From a checkpoint of a small mixture-of-experts model trained on Wikipedia: a variant of SOAP for the experts.
Below are experts of layer 8 (counted from 0) of a mixture-of-experts language model. Rows are named router (the router's row for the expert) and show model dimensions 0-191. Each number is 128 + 24 x the weight over its row's rms, rounded and kept within 0 to 255.
After each expert's rows: "mostly gets" lists some tokens that are sent to it at least half of the time. This comes from a sample of Wikipedia text that the model never trained on.

# expert 29
router [113 132 130 136 132  75 157 151 159 121 108 156 116 145 186 105 162 151 163  76 125  93 150 164 138 108 154 119 163 123 161 135 165 116 119 127 123 132  76 134 135 164 120 144 129 131 147 146 156 134 122 141 153 120 173 162 118 167 132 120  80 126 117 136 136 115 159 125 132 134 112 148 156 149 101  80 113 150 133 106 102 148 145 104 171 182 130  98 108 128 138 105 147 150 108 131 102 125  81 115 142 126 149  67 109 133 124 161 143 129 110 132 100 173  79 134  90 162  98  70 130  94 126  90 111 152 127 152 162 107 110 100 135  99  96 127 157 109 105  79 129 106 149  94 144  96 134 123 126 140 123 159 141 121 130 149 112 139 143 147 133  95 150 109  94 195 123 115 112 152 115 161 132 120 117 133 143 121 113 124 135 136 148 129 151 118 111 125 129 149 127  95]
mostly gets: " :", "',", "featuring", "ň", "with", "\\"

# expert 45
router [164 163 103 159 110 136 158 100  77 126 137 133 136 123 112  95 134 135 144 146 122  92 122 138 107 118 111 108 150 102 158 126 137 130 109 166 111 102 162 105 116 126 145 108 146 156  68  94 131 144 151 154 116 145 140 182 118 105 116 117 115 154 162 106 141 132 146 115 176  69 163  80 118 120 153 150 151 149 140 142 161 153 131  77 134 155 166 115 101 128 107 100 104 107 168  98 134 158 139 113 101  96 149 118  97 139 111 126 125 126 124  94 182 124 150 100 158 134 118 114 126 105 123 147 133 114 112 140 106 129 140 102 132 115 158 139 157 120  94  93 143  96 103 147 125 132 149 167 100 163 146 119 153 139 156 135 147 153 106 160  97  97 111 110 130 100 117 120 102 111 106 166 133 171 115 198 155  86 117 135 152 121 132  93 143 114 129 119 130 112 144 173]
mostly gets: "°N", "″N", "|", "′N", "aged", "°"

# expert 105
router [110 117  82 134 126 136  98 155  94 128 139 149  79 144 134 121 130 139 103 102 100 113 151 106 181 150 122 148 104 155 204 113 166 135 116  93 106 112 144 120  85 150 164  93 141 154 120 122  90  94 139 140 163 119 130  97 135  95 136 120 122 140 163 122  68 103 154 170  87 111 133 117 132 161 110 121  98 129 113 113 123 124 127 168  99 134 134 144 117 133 153 115 152  94 117 156 144 105 120 114 125  93 134 132 112 159 151 116 134  89 153 106 124 100 118 114 180 127 121 132  97 154 111 145 154 161 124 162  89 126 145 133 130 104 158 114 121  86 100 102 125 137 169 150 144 135 125 147 115 142 147 144 140 108 127  99 137 176 130 106 103 103 141 182 114  98 128  93 119 174 131 158 178 139 123  96 111 101 152 110 127 146 150 179 129  96 141 115 137 142 111 120]
mostly gets: " took", " gave", " using", " take", " moved", " includes"

# expert 118
router [148 148 151 154 121 144 139 112 101 178 102 146 139 137  97 118 110 122  97 145 158 122  98 144 128 124  86 156 115 112 135 146 171 105 129 121 170 105 166 131 116 102 150 104 110 138  86 105  90 143 167 120 117 133 159 127 119  79 120 100 138  89 136 124 134 125 119  99 147 141 100  79 118 147  77 139 131 118 154 147 145 171 135 124 141 137 144 109 109 160 139 167 100 117 143 161 132 146 114 103 114 122 108 170 104 134 142 152 111 142 126 124 106 113  84 128 102 131 159 122 160 152 112 133 142  94  97 129  93 112 105  98 134 132 146  75 168  99 136 101 119 108 145 135 118  89 112 153 101 177  95 143  78 121 178 158 162 149 136 221 104  99 146 127 126 100 128 168 141 142 126 110 127 112 154 124 112 129 122 108 111 114 154 100 131 132 104 143 149 112 139 155]
mostly gets: " Animalia", " UTC", " South", " —;", "×", " native"

# expert 18
router [114 118 113 163 114 150 135 123 169 105 164 144 160 148  99 111 104 145 124 144  99  75  92 159 145 135 126 108 147 133 145 120 138  70 155 130 107 187 117 129 154 129 122 128 130 122 170 116 118 130 148  93 152 126 178 199 110 127 104 184 122 108 130 152  87 116 123 111 131 133  92 138 145 116 127 119 141  94  86 121 125 106 117 130 136 113 112 123 130 126 169 188 106 164 152 172 115  95 145 126 136 153 176  67 129 123 115 104 141 122 113 132 112 118 145 111 146 110 141 146 134 190 132 109 106 123 120 109 157 152  94 101 109 102 125 134 128 122 107 117  92 120  85 123 138 138 109 144 122 104 113 162 155 120 138  95 111 114  98 174 121  96 145 152  88 166 136 144 148 144 174 136 127 116 124 117 140 144 130 130 101 135  98 158 102 127 124  94 165 122 105 158]
mostly gets: " Zan", " Re", " Tele", " Strong", " Inter", " Spec"

# expert 104
router [130 164 121 142 130 114 147 121 136  97  70 139 136 168 155 119 168 126 109  88 109 154 162 127 138 174 130 164 185 167 112 121 158 105  77 106 123  84 105 120 114 117 137 108 135 137 170 132 117 144 123 127 146 141 137 153 116 116 131  96  94 165 121 140  99 109 146 113 130 117 108 106 137 123 102 127 109 191  83 121 128 147 104 101 164 195 136 122 146 119 108 151 119 152  88 166 123 111 131 134 133 119 116 103  94 142 113 146 105 129 157  90 126 142 107 149 103 149  66  75 144  92 105 111 169 118 109 175 142  88 146 128 138 162  82 148 108 115 107  83 151 125 143 107 128 134 149 130 108 131 125  97 142 104 150 123 139 109 145 146 118 137 112  98 136 151 104 133 122 126 139 163 148 149 149 124 150 102 136 136 117 127 150 134 160 166 168 155 136  98 120 117]
mostly gets: ":", " :", "',", " Chris", " AUS", " NOR"

# expert 68
router [113  99 106 127 132  99 127 123 115 155 101 157  94 177 134 138 128 196 121 130  88 138 148 128 142 142 109 142 150 152 194 144 143 124 149 109 112 143 123  95 127 106 136 119 160 140  97 148 127 149 105 170 170 101 122 120 123 108 129 114 124 139 157 143 149 124  98 154 123  91 155 138 108 129 127  87 122 180 103 138 112  93 132  89  67 140 138  94 116 118  78 121 149 123 152 154 146 130 131  92  99 162 175 132 128 110 154 162  83 124 122  97 155 153 119 147 102 109 127 153 132 123 137 132 109 135 109 119 124 113 115 128 110 123 113 144 138 133 151 109 147 121 128 110 151 130 123 125  94 142 162 137 138 139 150 154  88 105 127 149  64 115 178 129 138 129 157  88 102 114 175 118 136 184 145 117 128 106 163 101 142 126 176  90 159  93 142  83 136 125 154 125]
mostly gets: " will", " can", " must", " would", " to", " should"

# expert 38
router [119 128 154 148 164 145  99  90 138 134 144 133 137 123 186 164  95  96 144 129 130 127 109 141  90 137  85 136 168 146 139 116 144  97 162 113 175 148 182 162 107 106 113  96 119 108 124 103  94  93 138 115 152 119 138 120 141 131  68 117 144 135 126 126 147 150  87  74  97 129 107 115 121 135  99 124 129 119 161 105 112 106 130 162 136 154 114 134 101 156 121 117 120 149 149 120 146 141 137 100 128 112 158 153 136  81  70 118 118 124 125 132 162  96 162 136 140 125  88 116 131 162 111 140 115 168 126 128 107 141  95 142 127 123 172 150 123  96 185 112  93  83 167 116 138  99 123 130 122 156 159 143 110 155 117 115 108 142 166 142 136 132 121 100 111 114 177 155 109 152 133 140 118 121  73 129 189 125 153 116 122 117 150 122 107 182 128 140 129 110 107 120]
mostly gets: "19", "20", " (#", " Phylum", "18", ".A"

# expert 44
router [144 133 125 126 108 143 114 157 131 167 151 119 152 147 129 151 130  92 128 110 127 155  94 121 143 176 123 151 145 150 136 146 109 159 133 105  88 104 149 104 103 156 134 136 152 123 124 129 131 177 167 137 116  99 137 129  90 150  86 107 119 128 144 105 134 124  96 170 126 108 121 147 151 148 151 143 134 163 174 136 123 111  97 131  98 116 110  89 130 169 107 102  68 160 132  77 141 146 142 120 113 111 186 121 116 144 134  90 147 121 140 140 142 137  97 137 109 145 118 127 130 119 124 122  98 111 113 122  97 129 148 128 181 141 157 126 147  94  99  98  94  86 143 150 163  98 103  85 103 141 153 195 134 129 125 163 116 104 134 132  72 173 129 117 123 135  94 130 117 143  99  95 140 121 153  84 120 151 136 137 133 153 114  89  62 132 166 135 121 113 116 153]
mostly gets: " MF", " −", "⁄", "^{(", " league", " Premier"

# expert 126
router [158 140 119 104 142 152 108 117 133 151 137 145 121 126 173  85 111  84 118 143 139 135  99 142 129 136 138 144 177 136 129 125 113 109 115 116 105 128  85 136 149 144 143 122 151 145 162 144 114  96 151 142  85  82 128 137 156 138 109 112 103 131 136 116 151 130 120  99 100 129 112 106 148 132 121 132 130  70 135 134 192 112 115 172 161 157 116  92 112 153 131  87  78 139 147 100 158 155 149 117 131 107  75 113 116 128 153  74 127 103 167 146 156 133 117 108 120 129 114  94 124 109 122 164 110 108 119 138 137  95  92 111 138 160 148 133 143 147 147 101  99 159 131 121 145  89 147 155  99 120 129 135 172 137 126 112 127 131 107 119 159 105 148 173  72 136 111 131 111 134 138 108 128 162 149 156 168 164 131 140 104 157  51 122 138 159 147  78 140 101 144 128]
mostly gets: " In", "In", " in", " On", " during", "On"

# expert 32
router [128 124 122 112 136 125 166 167 117 126 121 161 136 133 158  87 139 139 123  67 120 126 117 143 118 149 127 142 155 157 148 173 159 133 107 124 121 128 121  97 104 147  96 109 139  90  98 132 145 130  96 145 162 108 132 116 169 118 149  68 169 124 126 155 118  97 163 121 147 116 133 132 178 152 134 112  99 100 142 114 114 168 122 110 144 179  98 104 102 141 116 143 136 138 138 136 153 141  65 113  89 122  75 103 120 101 159 153 146 110 131 141 124 145 149 130 102 138 104  74 140 114 174 116 112  93 111 148 126 110 189 156 109 148 136 125 154 120 150 129 113  99 130 141 125 136 143 127 132  90 147 118 142  93 172 181 124 139 152 111 149 161 100 130 127 151  84 110  76 126 118  88 134 119 119 149 121 122 116 153 148 106 152 126 155 148 134 153  66 143 120 125]
mostly gets: " FRA", " POL", " BRA", " NOR", " GF", " AUS"

# expert 48
router [120 134 145 164 138 117 123 133 163  78 159 135 150 112 109 126 113 141 105 146 110  92 159 122 136 142 117 147  93 162 106 161 170 103 110 126 104 178 128 105 164  77 128  83 149 111 137 123 119  91 133 135 187 115 144 184 122 126 143 129 149 143 155 169 124 101 124 139 156 178 136 137 128 150 162 135  91 169  78 133 131  82 112 122 130 107 104 126 125 140 137  93 110 170  80  91 115 157 143 142 130 104 135 150 115 117 130  96 138 142  86  90 138 148 157 147 145 120  99 118 166  77 121 116  90 108 101 151 116 114 186 100 105 158 147 109 116 144 134 125 127  99 119 136 131 126 129 138 124 127 128 102 126 141 135 110 152 143 101 111 136 105 116 111 115 129 106 115 145 163 171  99 126 131 155  92 117 129 104 123 117 169 130 136 157 162 173  87 133 153 157 121]
mostly gets: " French", " British", " China", " Kingdom", " London", " After"

# expert 110
router [128 134 133  90 170 165 126 105 131 148 139 138 159 146  73 137 146  81 124  88 159 141  91 144 138 117  98 120 153 139 113  99 111  97 116 114 126  69 182 140  96 100 151 113 115 160 133  93 130 138 113 124 122 149 161 114 101 117 132 122 107 111 127 139 127 159 102 134 124  80 137  99 143 156 170 116 135 131 119 155 116 174 101 116 106 162 168 111 130 116 150 110 172 132 128 156 131 141 159 119 146 129 115  94 138 131 116  99 122 123 124 117 135 121 133 141 118 103  84 114 161 123 134 125 120 118 145 154 125 122 119  98 112  80 100 109 106 133 164 139 148 129  99 118 127 129 164 128 108 106 131 115  93 106 177 122 121 165 177 179 149  88 126  76 114 148 130  89 114 130  80 111 146 159 166 115 129 155 134 111 110 145 120  97 166 100 123  63 161 151 127 143]
mostly gets: " |", "aged", ")},", "″N", "',", "'\n"

# expert 83
router [106 126 147 162 122 110 107 114 112  99 161 155 123 136 127 114 104 109  75 164 145 135 134 125 133 137 129  95 119 150 122 110 166 143  97 100 101 127 122 140 128 142 141 136 141 153 106 196 102 127 102 159 111 115 156 153 163 123  92 124  95 136 184 165 168 107 129 131 102 131 124 137 105 157 128 126 105 132 143 149 164 130 133  92 116 138  77  92  91 165 160 125 126  66 157 132 149 127 116  86 121 115 109 108  72 123 138 106 140 156 150 109 168 131 110  87 136 116 124 116 107 180 104 112 109 140 111 139 160 188 152 151 144 103 137 122  79  91 128 141 137  88 136 115 171 163 110 153 119 116 145 106 153 167 152 128 189 106 166 124 153 144 143 175 133 106 110 133 130 130 115 116 128 137 113 124 122 104 143 110 114 133 146 113 104 137 127 116 143 155 129  94]
mostly gets: " for", " For", " if", " \\", "\\", "For"

# expert 16
router [116 117 120 131 121 162 159 117 110 156 141 140 127 112 167 151 110 150 175 150 124 147 134 128 125 117  89 141 159 120 122 140 141 138 173  85 139 105 147  75 170 146 114 101 123 145 100  82 134 139 132 141 130 157 123 133 150 116 111 126 171 176 110 123 137 151  98 100 133 117 136 113  83 134 107 143 140 101 141 120 116  83 114 144 152  95  94 120 158 119 137 104  86 129  82 138 149 110 113 114 113 137 158 128  88 118  91 123 112  98 143 145 139 149 185 144 105 128  90 114 137 161 126 151 137 134 101 169 120  98 151 181 123 113 163 148 168  71 146 174 162 109 170 133 160 103  90 115 100 147 168 139 140 160 138 122  98 101 152 113 109  96 141  91 108 107 125 139 129 160 140 116 102 127  81 119 134  91 149 139 113 121 131 107 104 149  96 148 142 126  98 128]
mostly gets: "19", "′", " (#", "20", "–", " #"

# expert 123
router [113 108 126 153 145  99  91 113 122 119  91 140 158 132 147 114 146 117 140 144 108  95 127 126 100 143 101 130 126 149 105 172  98 144 102 128  69 138 109 135 134 102 102 115 124 127 121 117 132 147  90 109 115 148 182  99 145 116 107 126 112  86 151 108 149 116 132 105 168 100 152 105 108 145 146 151 120 103  94 118 138  95 121 144 117 125 127 116 122 181 154 127 142  85 144  85 144  86 200 117 136 168 137 116 137 128 150 116 126  99 110 122 152 123 118 136 153 186 108 127 148 129 146  56 102 150 124 169 102 146 125 119 120 147 166 127 113 136 153 120 116 118 131 118 121 100  99 144 101  70 133 160 117 110 146 177 124 144 117 119 141 180 124 111 111 115 140  94 103 157 119 123 136 175 159 135 116 108 110 174 112 139 187 106 132 122  87 165 151 138 112 122]
mostly gets: " people", "ers", " series", " members", " votes", "ations"

# expert 49
router [148 120 111 140 134  92 179 128 161 107 120 141 149 153 148  89 162 125 134 128 159 114 106 143  84 152 131 131 177 127 126 153 156  94 106 133 124 126 147 111 136 158 108 165 110 141 125 108 125 112 170 124 165  98 141 180  99 112 160 124 115 120 140 131  97 123 151 140 162 103 117 122 171 146 131 114 103 142 118 131 126 122 113  92 121 156 154 139 132 143 142 147 132 161 165 163  55 153  99 132 144 107 135 106  86 144 153 125 168 101  91 158  86 125 118 102 113 112 108  70 150 144  84  67 152 183 133 108 150  88 118 113 128 111  98 134 155 112 106 136 128 140 115 105 155 129 135 154 115 151 141 146 131  88 143 113 110 137 130 168 149 106 147 111 108 204 105 129  98 146 117 141 142 130 108 116 138 119 104 104 136 135 144 119 170 109 118 118 119 131 104 104]
mostly gets: " Best", "featuring", " Chief", "',", " AUS", " :"

# expert 124
router [126 147 179 122  99 118  96 146  96 112  84 158 130 136 141 124  93 151 135 139 107  92 101 159 114 136 108 116 141 126 131 130 161 118 126 128  83 136 173 104  99 132 151 154 137 167 139 137 137 121 131 139 174 138 150 130 130 178 124 137 154 144 153 120 122 120 160  79  85 127 138  87  91 182 152 111 106  85 139 131 143 138 130 103 135 149 119 118 126 142 147 113 118 135 119 115 114 155 157 130 141  77 163 119 114 101 147 130 119 122 122 127  93 167 106  79 143 105 163  83 145 114 123 107 108  89 121 151 117 119 114 139 153 106 127 108 120 123 146 125 138  87  96 153 133  96 126 102 105 145 105 111  76 122 145 203 116 171 151 185 135 106 120 164 102 154 146 135  83 132 113 106 123  77 109 131 113 133 126 131 114  87 150 141 115 124  97 147  98 108 154 138]
mostly gets: ",", " While", "\",", ",\"", " ,", "\"),"

# expert 39
router [142 148 129 127 127  73 143 164 127 175 130 149 109 143 152 164 137 148 116 144 120 103 159 115 119 128 113 159 117 155 159 173  64 102 111 106 110 150 122 130 131 155 117 119 159 139  83 142 158 171 142 131  94 155 144 107 137  98 107 106 108 133 168 119 139 122 105 146 143 120 144 132 123 136 126 107  73 126 133 167 138 156 131 136  92 201  94 103 101 116  78 136  87 132 123 141 152 122 161 113 145 127 112 143  99 140 144 131 116 127  96  95 137 148 111 144 133 161 137  92 139 143 122 139 160 117 109 148 141 111 126 108 187 144 126 158  85  90 177 118 140 174 129 125 118 149 120 151  97 111 126 182 133  79 135 136 137 148 124 163 125 152 147 133 118 117  83 111 101 110 111 140  99 131 127 114 141  86 164 129  94 142 140 117 103 137 119 147 109 132  71 135]
mostly gets: " N", " n", "N", "⁄", "-n", "n"

# expert 1
router [111 152 138 131 150 166 102 101 144 147 132 137 118 102 112 104 132 119 123 141 138  96 149 151 120 131 109 167 141  99 151 136 119 145 128 159 119 122 123 157 166 122 123 103 174 174 132 113 119 132 132 148  72 119 141 172  98 124 110 134  88 116 134 104 153 111 116  85 116  87 108 124 140 113 108 124  90 118 102 140 168 144 132 144 163 148 136 118 123 153 131 109  71 125 163 123 140 151 149 102 181 111 105  79 120 101 134 112  78 158 159 122 165 110 122 102 129 125 130  97 129 103  92 168 132 108 121 124 141 117 133 109  95 117 177 136 153 132 143  93 113 151 149 125 173 101 130 156 114 120 131 149 123 117 138 122 136 140 140 158 138  97 138 189 114 115 179 114 134 137 153  97  91 117 167 137 144 157 106 134 127 103 112 130 131 129 150  93 138  50 172 179]
mostly gets: "In", " In", " in", " throughout", " UTC", " within"

# expert 111
router [125 128 115 140 164 134 131 112 137 106 139 141 169 132  89 136 107 124  96 141  92 147 177  94 160  82 128 150 133 116 115 145 100 125 156 104  92  92 161 152 154 115 149 106 153  93 122 123 107 127 116 129 142 154 145 101 142 163  99 131 119 122 108 140 110 117 113 139 113 169 116  84  86 129 182 184 141 100 140  70 149 120 112 123 131 145 159 128 100 101 154 157  97 116 109 111 154  94 123 123 131 137 130 164 149 117 178 107  95 103 150 102 147 103  77 135 155 158 110 115 128 131 143 176 113 130 122 140  65 124 153 136 111 111 164 125 158 110 107 168 121 110 100 128 106 151 112 136 129 107 133 127 154 141 170  94 114 156 146 159 105 166 161 122 137 120 161 142 111  89 121 167 137 120 119 126 130 134  93  63 127 101 130 137 146 157 159 131 126 115 134 133]
mostly gets: ".\n\n", ")\n", "==\n", "\n", ".\n", "===\n"

# expert 88
router [121 129 102 139  53 106 147 127 184  79 185 130 147 170 118  96 125 131 133 118 132 126 124 154 162  83 100 148 136  67 184 154 178 109 142  99 152 115 130 108 108 109 137 149 136 130 144 122 113 122 135 125 153 126 151  98 144 113 112 138  92 133 159 131 103 132 114 166 125 138 150  91 110 147 142 130 113  88 148 138 125 150 152 123 123 123 124 101 130 132 177 156 105 117 126 143 132 105 109 104 133 131 123  99 130 125 169 136 129 140 130 102 132 101 140 110 158 115  92 159 145 149 138 156  91 121 107  87 143  95  95 122 118 160 157  98 131 102 150 119 133 135  87 132 130 139 136 113 120  81 114 132 159 116 122 146 169 119 185 164  86  89 119 108 153 150  98 122 126 163 172 174 134  98 107  90 129 146 114 151 104 125 138 145 105 128 141  99  94 133 129 149]
mostly gets: ".\n\n", "\n\n", " |\n\n", ")\n\n", "==\n\n", "===\n\n"

# expert 61
router [112 147 120 127 108 142 105 113 185 149 135 155 169 105  78 112  98  98 150 122 117 137  92 124 159 126 113 144 120 130 101 133 157 124 116 127 137 130 123 135 135 136 104 151 145 117 128 129 123 167 131 111 135 114 148 167 127 161  91 134 174 111 116 115 163 132 113 112 142  85 167 122 100 171 147 121 136 107 121 142  81 141 116 102 114 179 105 115 126 114 137 110 154 156 132 108 138 166 147 137 104 132 176 157 128  93  87 158  90 194 159 109  99 125 126 177  90 131  95 136 133 148 110 139 177 133  96 151 109 112 138 167 160 129  97 125 113  78 120 112 107 136 134 124  95  89 138 140 106 128 135 155 141 110 157 115 109 134 169  89 117 141 120  95 144 116 141 103 106 112 140 129 132  87 130 143 124 161 158 167 117 129 103 148 153 136  58 151 159 131 146 156]
mostly gets: " were", " been", " would", " was", " are", " be"

# expert 40
router [121 134 107 129 148 132 155 184 105 114 153 139 170 137  72 117 121 143 139 129 136 157 123 136 148 144 123 163  98 119 110 157 178 135  98  96 133 116 117 169 119 121 161  86 131 177 119  94 122 105 125 134 156 116 109  71 156  88 120 115 171  98 153 166  98 150 123 132 158 175 143 122 153 152 173 130 109 125  77 141  86 109 110 132  95 118  82 120 103 140 140 156 112 124 104  61 142 128 140 145 124 121 101 118  99 104 176 110 145 141  81 104 119 107 134 130 131 101 155 171 144 124 125 122 117 130 122 113 112 126 117 133 103 153 132 153 134 152 149 130 108 105 159 145 167 124 167 111 116 114 139 110 127 111 142  89 121 146 118 112 137 127  95 121 104  85 108 118 121 127 133 101 117 114 136 131  80 161 143 126 122 140 179 111 101 127 190 147 105 148 125 150]
mostly gets: " York", " Germany", " States", " US", " California", " Texas"

# expert 8
router [109 156  89 141 136 120  59 122 127 154 101 141 130 117 149 122  84 119 114 164 112  89 111 148 159 102 121 153 116 108 101 110  89 121  68 123 137 148  85 133 106 124 148 142 110 133 114 131 141 154 105 161 114 136 155  76  91  75 142 108 136  62 136  92 159 126 120 145 144 123 101 112 123  97 138 106 126 147 141 140 129 174 129 108 137 138  88 137 136 104 112 133 143 137 157 106 144 127 100 119 159 177 130 134  98 104 135 121 132 106 106 104 143 137 128 132 116 126 135 121 140 146 104  99 113 148 127 126 175 150 130 136 128 145 111  52 101 159 133 152 136 126 122 154 172 123 109 130 128  87 169 129 134 105 159 141 145 150 177 154 139  91 118 123  93 164 116 108 125 142 126 117 164 166 154  95 118 147 148 151 110 142 105 168 159 161 165 147 149 102 123 109]
mostly gets: " Animalia", "\")", ")\"", "”", " wrote", "Area"

# expert 56
router [109 141  98 156  94 102  96 143  93 155 145 139 145 102 152 167  91 134 113 162 107 125 124 142 175  98 112 171 124 158 116 158  67 157 153 127 143 165  95 136 138 100 105 149 140 138 124 164 113 136  95 115 147  76 164 111 147 114 149  90 164 130 133 157 130 164 129 152 105  96 126 146 128 127 122 106  98 163 143 109  72 118  82 106  87 111 101 162 136 108 127 103 151 172 119 103 151 149 132  93 109 150 112 118  97 139 140 130 100 160 143 115 152 134 118 139 125 132  94 137 126 129 125 118 146 127 116 117 104 117 133 147  98 132 127 103 104 103 188 109 104 126 121 135 113  77 121 129 115 121 141 150 110 159 166 114  66 134 152 150 122  89 148 123 136 111 112 135  95 137 130 166 159 146 129 130 113 133 179 152 175 114 150 132 171 133 114 142 144 117 153 114]
mostly gets: " would", " became", " could", " can", " will", " did"

# expert 102
router [114 126 120 141 132 103  99  86 125 107  84 144 147 134 133 109 138 114 134 127 112 127 101 143 114 151  89 117 133 134 122 154 114 154  99 127 108 115 105 117  91 127 111 127 140  98  88 165 153 146  91 110 140 116 141 113 150  98 115 108 152 137 142 142 104 105 107 108 169 100 146 141 145 158 139 167  98 132 122 131 161 113 105 129 162  98 146 138 139 151 162 133 118  79 123  86 153  80 148 134 165 154  97 155 155 132 167 139  96  99 125 123 166  90 125 111 154 176 110 124 143 108 153 104 118 117 143 142 123 164 111 184 110  91 137 156 111  89 136 115 116 101 150 134 117 158 122 150  91 128 142 171  86 145 107 128 112 143  92 159 156 174 173 109 114  95 138  91 119 136 126 133 151 128 147 188 127  87 126 175 115 153 193 108 113 104 126 129 146 144 114 130]
mostly gets: " species", " they", " players", " buildings", " students", " members"

# expert 50
router [121 149 103 137 105 166 118 103  99 106 124 146 134 123 118 142 136 133 108 155 119 152 112 150  57 150 139 156 142 122 111 155 126 125 163 113 115 136  60 103 171 142 141  85 147 128 111 188 121 150 153 156 134 139 176  99  81  79 125 103 120 136 132 107 110 144 123 145 150 104 144 142 133 127 124 124 137 113 132  86  96 138 107 102  98 152 153  93 118 176 114 131 119 161 136  83 142 129 112 143 141 124 128 108 114 116 143 124 143  92 130 114  93 165 136 120 173 114 137 148 136 142 162 115 113 173 150 153 127 104  68 110 142 101 142 123  79 120 153  83 127  65 150 138 103 136 140 159 100 112 148 112 153 144 150  97 136 123 152 133 143 102 179 113  90 111 122 126 163 124 132  98 116 153 141 158  97 176 157 145 117 131 147 122 121 151 107 154 132 112 119 141]
mostly gets: " U", " I", " E", " O", "he", "I"

# expert 4
router [160 147 135 150 192 114 137 100 108 128 138 148  95 116 134 167 146 141  98 132  86 160 163 127 136 106 110 152 142  98 141 122 106 112 123  74 123  96 151 122 144 158 154 131 157  96  90 105 112 134 113 157 152  99 149  89 109 145  95 139 114 140 104 136  87 149  93 110 153 125  98 139 153 133 157 120 165 111 145  84 127  93 134  91 137 137 148  79 152 102 144 148  84 134 106 121 147 129 130 121  85 151 187 136 130 138 131 135 156 124 170 120 120 154  70 126 157 122 114 110 126 172 118 137 127 123 105 140 114 123 114 136 117 116 161 148 137 118  96 144 117 126 115 134 129 127 109 159 106 121 151 118 189 109 156 112 115 129 143 154 138 143 129 143 106  98 163 113  80 100 125 108 132 114  85 155 108 137  57  62 126 136 140 128 156 120 146 160 119 124 121 123]
mostly gets: " \"", "\n", ")\n", ".\n", ":\n", "\"\n"

# expert 127
router [113 116 114 131 120 113 106 114 117 158 112 151 131 125 162  94 117 129 127 142 119 118 114 133 149 139 144 125 124 160 148 155 159 136 130 161 123 125 189  84  86 144 165  99 157 159  96  68 129 143 121 165 119 124 105  98 116 108  91 135 190 107 119 118 145 137 114 104 125 169  96 134 130 148 160 101 105 130 162 116 124 135 123 126 113 107 169 156 142 163 119 120 170  90 109 103 118 155 123 120 116 116 143 150 148 126 132 103 138 104 124  74 133 135 143 136 105 107 136  71 122 115 118 102 128 111 152 134 119 140 140 102 143 115 109 109 151 108 131 149  84 117 128 115 132  87 148 144 140 105 150 129 169  70  87  75 108 150 152 126 119  81 110 119 129  87 115 164 119 142 114 110 149 163 110  99 127 161 152 145 119 184 144 153 110 115 192 132 160 113 155 101]
mostly gets: " used", " played", " won", " held", " received", " began"

# expert 52
router [143 129 136 130 157 121 103  90 149 134 119 125 151  88 121  97 116 134  84 146 138 123 143 131 120 119 126 140  81 132 150 157 128 110 102 139 100 138 133 155 168 152 135 112 144 156 117 142 131 155 127 157 112  89 133 124 136 127 155 114 195  75 118 131 137 125 105 149 147 121 145 108  62 153 123  96 145 164 131 113 141 104 128 147 166 116  92 144 103  92  61 134  89  89 156 113 150 147 150 154 139 125 107 141 164  70 145 121 131 174 128 130 145  97 142 107 187 131 122 144 125 123 121 122 102 119 124 154  96 128 138 151 125 113 168 153 137 187 134 126 117 123 109 152 125 150 131 154 121 114 159 127 115  89 131  74 123 133  89 102 147 139 113 124 154 123 109 145 151 121 161 104  93 169 146 119 146 143  84 121  97 136 171 130 134 138 185 156 112 115 160 132]
mostly gets: " well", " France", "″E", "°E", " JPL", " Germany"

# expert 30
router [107 156 160 151 123 121  70  85 135 145 158 156 136 164 135 130 131  81  76 121 112 103 146  89 144 128 138 146 115 139  84 112 163 114 114 173 119 150 118 129 132 120 120 126 174  94  95 140 142 134 114 120 128 184 141 128  94 150 103  93  83 123 160 116 156 178  91 114 100 163 176 136 133 144 124 103  98  88  74 125 121 124  98 132 125 142 133 141 122  93 137 123 116 119 140 137 154 132 139 109 117  91 108 147 158 148 134 130 103 113 149 169 138 100 102 123 142 116 115 150 118  76 116 113 127 141 129 134 140 133 125 106  93 163 108 158  88 131 142 101  97 123 146 123 147 136 117 144 145 124  99 141  90  95 127  93 144 148 187 119 144 136 122 178 116 116 183 132 120 143 150 114 101 146 125 128 136 124 165 134 117 168 141 136 117 140 161 123  96 122 189 118]
mostly gets: " several", " six", " four", " three", " five", " eight"

# expert 59
router [109 112 129 128  86  88 121 157 189  90 132 137 123 151 108 142 126 163 128 135 115 127 104 151 136 138 144 101 106 108 117 158 138  84 139 149 111 189 138 129 146 150 149 150 125 120 158 116 102 142 112 122 138 125 127 166 102 134  96 128 140 156 109 118 103 145 139 133  99 145  98 141 136 143 142 114 100  92 117 158 164 104 137 107 187 122  58 138 122 109 169 170  92 140 168 156 122 112 118 165 122 142 120  71 152 159 117 133 128 106  97 173  59 139 124 104 146  72 123 118 109 181 112  95 104 138 159 119 169 152 117 102 143  72 123 116 138 113 128 103 100 151 128 106 133 135 117 164 151 121 135 166 127 116 142 111 104 111  88 147 150 120 146 148  99 138 132 110 175 144 126 162 115 111 147 115 130 114 133 133 128 171 132 156 118 128 131 128 128 129 111 128]
mostly gets: " Votes", " Candidate", " ±%", " Notes", " Binomial", "ň"